From a checkpoint of a small mixture-of-experts model trained on Wikipedia.
Size: 19 layers, width 512, 223M parameters.
Experts: 64 experts in each of 18 layers, 112 ReLU neurons an expert, 4 picks a token, a sigmoid router.
Training: a variant of Adam for the experts, 1163M tokens, 8873 steps.
Below are experts of layer 9 (counted from 0) of a mixture-of-experts language model. Rows are named router (the router's row for the expert) and show model dimensions 0-63. Each number is 500 + 40 x the weight over its row's rms, rounded and kept within 0 to 999. Numbers have three digits each.
Before each expert's rows: a language model's description of what the expert responds to. This comes from a sample of Wikipedia text that the model never trained on.

# expert 54
Description: Word-start fragments. Opening lowercase fragments of longer split words, such as b, f, enc(irc), penet(rating), enthus(iast), before suffixes like -ation.
router:453523479574545501459432525472521453456552487514553535511512488510475515517479568517401535515505498554529514520478447551526473410484447555462496498540501482476499490520465485520521500465508544

# expert 12
Description: Place names, digits. City, state and country names after a comma or in, often in tables or birth lines (York, Tucson), plus digits in numbers.
router:507559537499460489511569482510513534539509492473503441510439435512486559445447535523545479515427505365539489501436515442531466483534475467456506476514570496446535461498479530572446475586489422

# expert 6
Description: Commas and conjunctions. Commas, semicolons, and coordinating words joining list items or clauses, such as comma, and, or, but, ampersand.
router:475495435417492479575627497511491570573571490566538450461479423461447480462433384463492397494485542530448516506494438632436521469520507549535426460516582509529516515454531505541528526515435508

# expert 32
Description: Football stats tables. Pipes, spaces, digits and scores in football career and squad tables, plus terms such as Apps, Goals, MF, DF, loan, Rovers.
router:433498489531540556387469487515483539516427479535505472524480510463500457544479477464465455467498537492491532479483502442522534480481506499521484526501480494518436523484458542477583439504406510

# expert 34
Description: Sports scores and stats. Numbers, separators and table pipes in sports results and statistics, such as 31–7 scores, -yard, touchdown, rebounds, percentages.
router:526571441537504551479500466475496526543500493490533456494494471530534502445486509489522487544462548483561495523510484459539508462498564495502469478492505487633467505502456491502496510498541544

# expert 43
Description: Time-period nouns. Nouns of time following a year or "the", such as season, year, years, months, century, plus month names and day numbers in dates.
router:460514460522455542485510536445519575517513496498542468493511376511482476445384446548460514553506512488526503527418499488499511480473439520478505499484516487514486485497456555503445532510453485

# expert 24
Description: Prepositions and table separators. Time and place prepositions opening phrases like in, from, during, until, before years, plus pipe separators and colons in tables.
router:490487528487455563448571519521517485485503511483568447531448446475454545538489472437468497530521501471509507424451422474483532510498519604472547513515514556491453495526517599559505509537507474

# expert 13
Description: Temporal and locative prepositions. Prepositions and conjunctions starting time or place phrases, often sentence-initial, such as In, after, during, until, since, in.
router:517559549499488507527500526524574514504493506506560429518468476559476547469471556469457487644477476515595462458441464527444515531499546517499523454481514544574462538503544515509488499515416542

# expert 14
Description: Place-name completions. Country, state and region names after a comma or "in" that complete a location, such as California, South Australia, United States, New Jersey.
router:482480496539477600479535511493485515504528412457593434529435414546504545497525501486465435485505487479529510466445437516479453513483496618504466456417466463526543417460477550515576482551517561

# expert 63
Description: Clause boundaries. Sentence-ending periods, commas and connectives that close or join clauses, such as however, but, because, although, that.
router:443508530504534508507650562511561501542567438531566370529468466470438499515466486480477402538515552520536475457472517547484453456450454549528516466541517516503495491461490472531573532520493567

# expert 31
Description: Table codes and datelines. Tokens after pipes or years in catalogue-style tables, such as asteroid designations (2008 TX), call signs, times, and date-starting "On".
router:505555551560466519496527507431518577555540511513521483499455502473547604469520502588519509577484532456594535459452501554524456522448557517481470486551510503518516488450459567509508478506525511

# expert 56
Description: Infinitive to and modals. The word "to" after enough, due, went on or in response, plus modals and negation such as would, can, may, did, not.
router:564515439442419441455465466460505581521505530533510532533419527488516506537491491468449546564437556532501570387415463521530565490520532521513484465464516502456424539537522538519479482473520532

# expert 25
Description: Digits in tables. Numeric digits and number words in tables and statistics, especially a leading "1" in times, scores, percentages, plus Won/Nominated award cells.
router:469478556435529520462481495481486473550524492441579493491480465500497512431513469493469440492486531555528510491509452478596458456489468563472600481528468500513489536516523519519516510572472522

# expert 2
Description: Opening parentheses and brackets. Opening parentheses and brackets before glosses, foreign-script names, birth dates or abbreviations, such as "( born", "[", "(see", plus some word pieces after them.
router:429487511394470495495535480495499530486599448522515479519488476542491534400531529477474540563449551405508553487522428524543423523507522544490462534516423488501461516476523557552530477590448512

# expert 33
Description: Awards and competitions. Award, prize and championship names and the words around them, such as Best, Award, Outstanding, Championships, and in before categories.
router:454501494476586618430493503460518538497540479472537448538457484567507491487481571534527482538486498474482518489516456486561521509471477509430531545485497548459453514605427547504502487472488470

# expert 28
Description: Words in creative titles. Words inside titles of songs, albums, films, books and events, such as Love, You, Night, Town, and closing quotes.
router:453459533516505570466505428433573506500467488584579456518456499459444510468492509482520501520447565547534575453536470530520413422528414480503486482522499528513511449510438510491456536531499505

# expert 50
Description: Dates and months. Month names after "on" or "in" in dates, such as died on July 20, plus year pieces, day numbers and coordinate numbers.
router:542494507495469583459515515490495531557456435471510467458526451526505563523481422524482484520491566430518484501424445506516546446472420560466486478482490551516453433553515523457490516524478557

# expert 16
Description: Section heading words. Words opening wiki section headings right after == or ===, such as See, History, Personal, Career, plus blank-line breaks before headings.
router:433509509491554584504532482450558568449505476493445480501482516479442564441496476527398506548474466509566514501514470496523465485505549475546492470479493487511527523492546479506542527441473492

# expert 20
Description: Linking prepositions. Prepositions right after a noun, mainly "of", also by, for, from, about, de, von, as in "the core of", "copy by".
router:524507480478624422466415481498526453533578569463480472480469486550455484442477481534481394529447473476529547425420479567534456528480522518432458498569505521540458460487487497521494464553506480

# expert 40
Description: Foreign name endings. Word pieces inside Slavic, Germanic and other non-English names, especially endings such as -ov, -ić, -uk, -mann, -ova, and diacritic letters.
router:492584530468573505486512479441509528480531476499497498498444460494491532519503460541537474479494548490542531480497508554470624517461568498443524502538496555491481518487506513476513481469481439

# expert 5
Description: List items and clause openers. Tokens opening a new list item or clause, such as dashes at line start, "and" after semicolons, and "also", "including", "Additionally".
router:386472515518563553430545480506490565451564419490600470461480485446502584522518463572456445509457565444528461467496502567485461475509459534507454487505495577503432532476488435530524495500457439

# expert 51
Description: Century digits of years. The year prefix 20 or 19 and the following year digits in dates and tables, plus words like present, current, modern.
router:485508471493475489468493504502605535518533526509571511453443451477467498504491466526540540511412472471540536497496431486562562469540486531466493527412556507487514488522525427527529452537519568

# expert 4
Description: Given names in person names. Given names and their word pieces, including in tables and lists of people, such as John, William, Sebastian, Carlos.
router:522460483480521458517580482509509540502569454533464486520424474475458507531511515502509484504452514526512608432488477531508469513533482521545515532533491473519519466527457448576511479523487618

# expert 30
Description: Possessives and determiners. Possessive 's, his, their, its and determiners or quantifiers before nouns, such as several, new, same, own.
router:540473508571540605473477461510581557505499564513477473497475476501486469471464493558466438494423498495522485463512433388519456498421524592480517506478433562452513503505429421540514471520472448

# expert 41
Description: Line breaks. Line-break tokens ending list items, table rows, headings and references, often fused with a preceding pipe, parenthesis or period.
router:527516415443551457461579464525494535507526489498519475601486488471465515514468496465478436532529545466544534526517488496499503489409467550514468567458525441479556512565490477510535474496488419

# expert 29
Description: Personal names. First names, initials and surname pieces of people in lists, tables and prose, such as Chris, Jim, Mc, Han(lon).
router:492510518493497544498562452434529516466515441491492515503421422461462511520510496495545506539453489554530546474481427541492456513498561558523483584482455494525450471494515434547427541479539594

# expert 18
Description: Surnames and personal names. Name parts, especially surname endings and given names, common in taxonomic author citations and genealogies, such as Gray, Bassett, Henry.
router:540543440510492502469600449543533546536490461541460463501439410472489493519488494549534523560472533541539501414483433542532518506538506507507500552476553508505461540513496452541510422529455532

# expert 27
Description: Building and vehicle materials. Nouns and word starts describing materials, parts and specs of buildings, ships and engines, such as stone, quoins, casement, water, engine.
router:490498462513502601447473501477485550516508490524515484637481478474537596488509557535473520524476540492506517477452479471475505503452553495428449514468595492519511428536481545535519557492533526

# expert 19
Description: South Asian name pieces. Word pieces inside Indian personal names and film or TV cast lists, e.g. Nand-gaonkar, Des-hpande, G-aj-endra, plus "as" in cast lines.
router:465600511540457515496530492485579550464542469564485481469433423473514543497525439453470499516473500525493505498488464578546444429435487535506489477460473473561549527515548540566612526593463472

# expert 57
Description: Biology and medical terms. Word pieces and nouns in species descriptions and medicine, such as Latin endings -us, -ensis, -idae, plus species, cells, cancer.
router:465471484540550454420515424557492515516494471516465497569463461491514525466472473544449473486418522504491558457521459508520483499411453525494465453496484454507533461464500551523527486476513600

# expert 44
Description: Sports scores and records. Digits, dashes, closing brackets and spaces in game results, win–loss records and medal or stat tables, such as "W 84–67", "(4–2)".
router:493498487477479534504512436390524536509526481522560479562479489524512572414450476505487460536433553493523534474430421497463503402373530476508488517466507426553514554493502519533488466550531547

# expert 55
Description: Table header words. Column and field names in table headers and infobox keys, such as Date, Party, Votes, Candidate, Total, Species, and separating pipes.
router:458460517458550465477461541528531512532479502537469490513511483518503518361478554559512499549493528507531476526505461504571450492475539502468452505540543450547527499498519565473498526429457471

# expert 35
Description: Nouns after determiners. Common nouns right after "the", "a", "his" or a possessive, naming roles, periods or groups, such as role, years, subsidiary, season.
router:493505498545584544488513515450553510489504511553511440494497455551454503451412489545407453455501540418506513470429445442482470448477518502485474502416497507480560488545459518551440521495432480

# expert 15
Description: Release and media sections. Line breaks, dashes and headings in release, media and credits sections, plus words like published, Records, video, television.
router:489514493514524512466472533462536563454472444532564497584518500459475512483453509541532490544479533526485480559480488492530431502496494514502571483483486539485538554527492565497487567493497455

# expert 62
Description: Place-type nouns. Place-type nouns that end a place name or follow "the", such as city, town, River, County, University, station, Park, Field.
router:468564410511473552531530510472510534442508510510490446540380468493474520458492487462491525523488549482566540377482499527473477504549534499475507422511576562539484461482534556513522507542487408

# expert 21
Description: Auxiliaries after subjects. Auxiliary and linking verbs and adverbs right after a subject pronoun or noun, such as was, is, had, also, not.
router:499530497470421474456568521543464507492536525408579491501477547426533497461482521453418482557445483537538429580433562544593588507520497515558507535505461514476451451509511469492495463490469472

# expert 23
Description: Credits and table cells. Pipe separators and credit words in film, music and election tables or credits, such as by, with, vocals, Starring, Title.
router:514550525454514560461512492514552514483485447449603480536491474474570565460461474488508475517433559505464477565492471602519484435455552543433513521438530432539521563443407478499428538538505465

# expert 46
Description: Closing quotes and labels. Closing quotation marks after song or word titles, plus unit and category words like footballer, politician, League, km.
router:489472462515411497448535426479560513548496465497509419521465451507569475429363431527491399568437533512488585490482424456477565500491532496522430471512439520505513512536451549595505522506530523

# expert 9
Description: Table numbers, reporting verbs. Digits, pipes and punctuation inside episode lists, track lists and coordinates, plus reporting verbs like said, stated, according.
router:471466494466443505484561477513475525536519503483550484485492492484516554437515478570468495532490490471537462468489504585562419478509489495531487514490399466521432516507553564479495559552460446

# expert 49
Description: Miscellaneous sentence boundaries. Broad catch-all of periods, pipes, colons and mixed words at sentence ends and table cells, without a clear shared theme.
router:460536554693442534424470469512545512593654483522600414434482483452487540499456523516486584536468521440509531460490475531500521445520550488473528561440530407499464518478589523501506520536478467

# expert 8
Description: Surname endings. Surnames and the last pieces of split personal names in lists and tables, such as Smith, Jones, Ster-man, Hidd-ink, plus commas after them.
router:510485521458469544437613431505589529509561496462521439512434387515496495479406489473551494508429491536565511514505471537478440444542589534494470420523482484581499429499493449473478501504475511

# expert 17
Description: Foreign-language fragments. Single letters and word pieces inside non-English or transliterated text and codes, such as Old Norse, Estonian, Russian transliteration, Thai or Bengali bytes.
router:448540505478496453497479429461481529520479548530535503569485440534508494519477458572501461584480541546578563501492512539605460469475523516490549500469454557509476565559490461472554441416486476

# expert 45
Description: Dashes and compound joins. Hyphens, en dashes, slashes and spaces joining ranges, scores, place pairs and compounds, such as 9-12, Ohio-Indiana, 65–72.
router:483491527501496519469482482492496510554515560609509493502492475521433443513499495490495484496485548474566520492502466552559506520506487530457563467529499468496440472538457514509498439493511512

# expert 59
Description: Numbers and quantities. Digits and number pieces in statistics, percentages, results tables and money amounts, plus number words such as five, million, £, %.
router:520521486509563472461546521490474489497551509513544454484434487544492467439437449520465432478394535407519567514493491486474443519513449534527543502552541498499427484493539481514519474520488465

# expert 7
Description: Math and technical text. LaTeX symbols and variables such as \, ^, _, {, plus " is", " each" and nouns in scientific or mathematical definitions, e.g. "G is", "receptor".
router:494556495479492442449482460432510490515490493544467464539484523441552547502489457489479498584423439472554532526469510511551464441414484533466493501512484477509522532517434476527508499500539581

# expert 0
Description: Subject pronouns. Pronouns and relative words starting a clause, often as sentence subject before a verb, such as he, it, they, who.
router:376528474587515503475653506482517500500447468416563448530477453548463538491478487497484510461482515519567471522454458513557476523535489513481545497466463492462471452526448566484497448530475542

# expert 47
Description: Verbs and function words. Infinitive "to", modals, pronouns and verbs in explanatory or quoted prose, such as to provide, must, should, you, how.
router:506479496474470483459537433478493512458503445489577507578406493501512462425448511490560464537477526477537558446502477496520547482513510561483517486426495485473433508530495458530461496490519548

# expert 36
Description: Word-initial capitals and prefixes. First piece of a split word, often a capital letter or prefix opening acronyms, names or terms, such as U(VF), co-operative, par(anoid).
router:478519545601540541504450487454519533513501478571578522584494440545487550512511505537415520524502521494553571525450413489530439482482493541504503512525466493467485426508483530517483478529446502

# expert 37
Description: Section breaks and headings. Paragraph breaks, heading markers like == and ===, title lines, and opening parentheses or quotes before titles, dates and ages.
router:504482522453469519506570457527521537547593474551498469624468509481489493484534484460482504564460513464501522517533465463510430496529517522495416512512459515535500518486529497582546493491537461

# expert 42
Description: Number-table punctuation. Decimal points, thousands commas, dashes and blanks inside numbers and score tables, as in 73.5, 34,946, 1–3.
router:418464530486508538484509482403475496525516456520540467476457482529526490479440454480449439504458512449502547466466526457460508480428498471571505549480463452451473501517490470491540459466458531

# expert 38
Description: Years and proper-name pieces. Year pieces such as 19, 20 and 18 after a split year, plus later pieces of organization or brand names, such as ESPN, NBC, Walmart, Council.
router:504541537543495529492545464437491503416497464483522446575475449500479467461451515555474477485516550501571504474482545469531512537485472521512492484520540526607540481456453513524478416501449554

# expert 26
Description: Politics and election tables. Political words such as election, Party, Senate, Minister, Labour, Republican, plus the cells, pipes and vote figures in election result tables.
router:486568562504491544457532426507504525520514475504531477544484474404495521471465472490478443519476572426516520535430466442565431429466489484472431485523506505527444449488494496479480476442490503

# expert 58
Description: Measurements and geography. Units and numbers in measurements and geographic descriptions, such as km, sq, ft, miles, meters, square kilometers, located.
router:462513441574559565495514518480477545487475527541484436560458476526526530503440527488493471488496567501542504436513525493505511556559475504460478442517560456505481469514543530461597498533508461

# expert 61
Description: Articles and possessives. Determiners, possessives and "and" inside noun phrases in running prose, such as the, a, his, their, its, 's, own.
router:473478507473555522528523425474501522544508565540504454528452497488525480489479430540480397515358485463517478467485443499490470482522545559504449509531486480541460509481470496506539520522494455

# expert 10
Description: Prepositions and common adjectives. Prepositions and articles in running prose, such as of, from, with, the, plus evaluative or national adjectives like important, popular, German.
router:542505482453583496448468422490528528490470526458488477524401485487443487517401455532437444525430520463537532386507441451526488503485417556494517517556427472574512497493556440494434468535461487

# expert 60
Description: Copula verbs. Forms of be and linking verbs after a subject, such as was, is, were, been, became, sometimes the following article.
router:449547480515471488511520536507504505590548494411541471498463483491461513530509531471500509515449494479536463542510479492555508473492476509475535527556458460483419414530560508525509506496519461

# expert 39
Description: Career and life verbs. Verbs of personal action in biographies and plots, often after he or after, such as went, worked, returned, making, spending.
router:544506479543548509444501494499555542522506464487625497542471470511482496418476516539493471574511512522516489471456473487521537444490552552581495501492527521513546485516493461572487455521468465

# expert 22
Description: Article lead openings. Opening parentheses and "born" after a subject's name in article leads, e.g. (born 1977), plus first words after title lines.
router:478444519439480515477524454542526519521549436498566494566495502503484526441517450491474481528448582448529537505467415479534468514501546601469474438492444511511483552430532458521512479584515574

# expert 52
Description: Line breaks and list starts. Sentence-final periods with paragraph breaks, newlines after list items, table rows or headings, and indented list dashes.
router:518525485426524514415600499546467521546579478531577498534454449526457582500532491516418479542479507483537498483480548552494477492505542529517467483494493505521448540501530542479572480482516467

# expert 3
Description: Role and membership links. Prepositions and verbs linking a subject to a role, group or rank in biographies, such as as, became, joined, with.
router:481506515500534502445503472538499474527515444479547458479469474534489537517499481509429442458449520459547525443499487594483468424488533500480477516488539480503465502481479524551438503492439500

# expert 11
Description: Passive past participles. Past participles after forms of "be" in passive constructions, such as used, built, appointed, renamed, usually followed by "by" or "in".
router:478508474554496448499532500514507538514498387538501476474515429479550499424383542593476423514528558475530529454493484528563517535499516563498528517442543512508517562486484477481550507544487577

# expert 53
Description: Commas after noun phrases. Commas and pipes right after a noun phrase, especially before an appositive name, plus kin nouns (father, wife) and country codes (ENG, SWE).
router:405593531517449527466497529519520470535538470530553444514476463481494554412468434585471431520500490494504480456367464557562447448475537565466455549549487533512387476481534465545549516518465531

# expert 48
Description: Nationalities and century digits. Country and nationality words like American, British, States, English, plus year digits after 19 or 20.
router:458499520497445528445515463503520523492561500489533421555465464541519506491434490535449446473424465469492486429530459500471445463425495611539461537492469453523474492558485549487545510498491499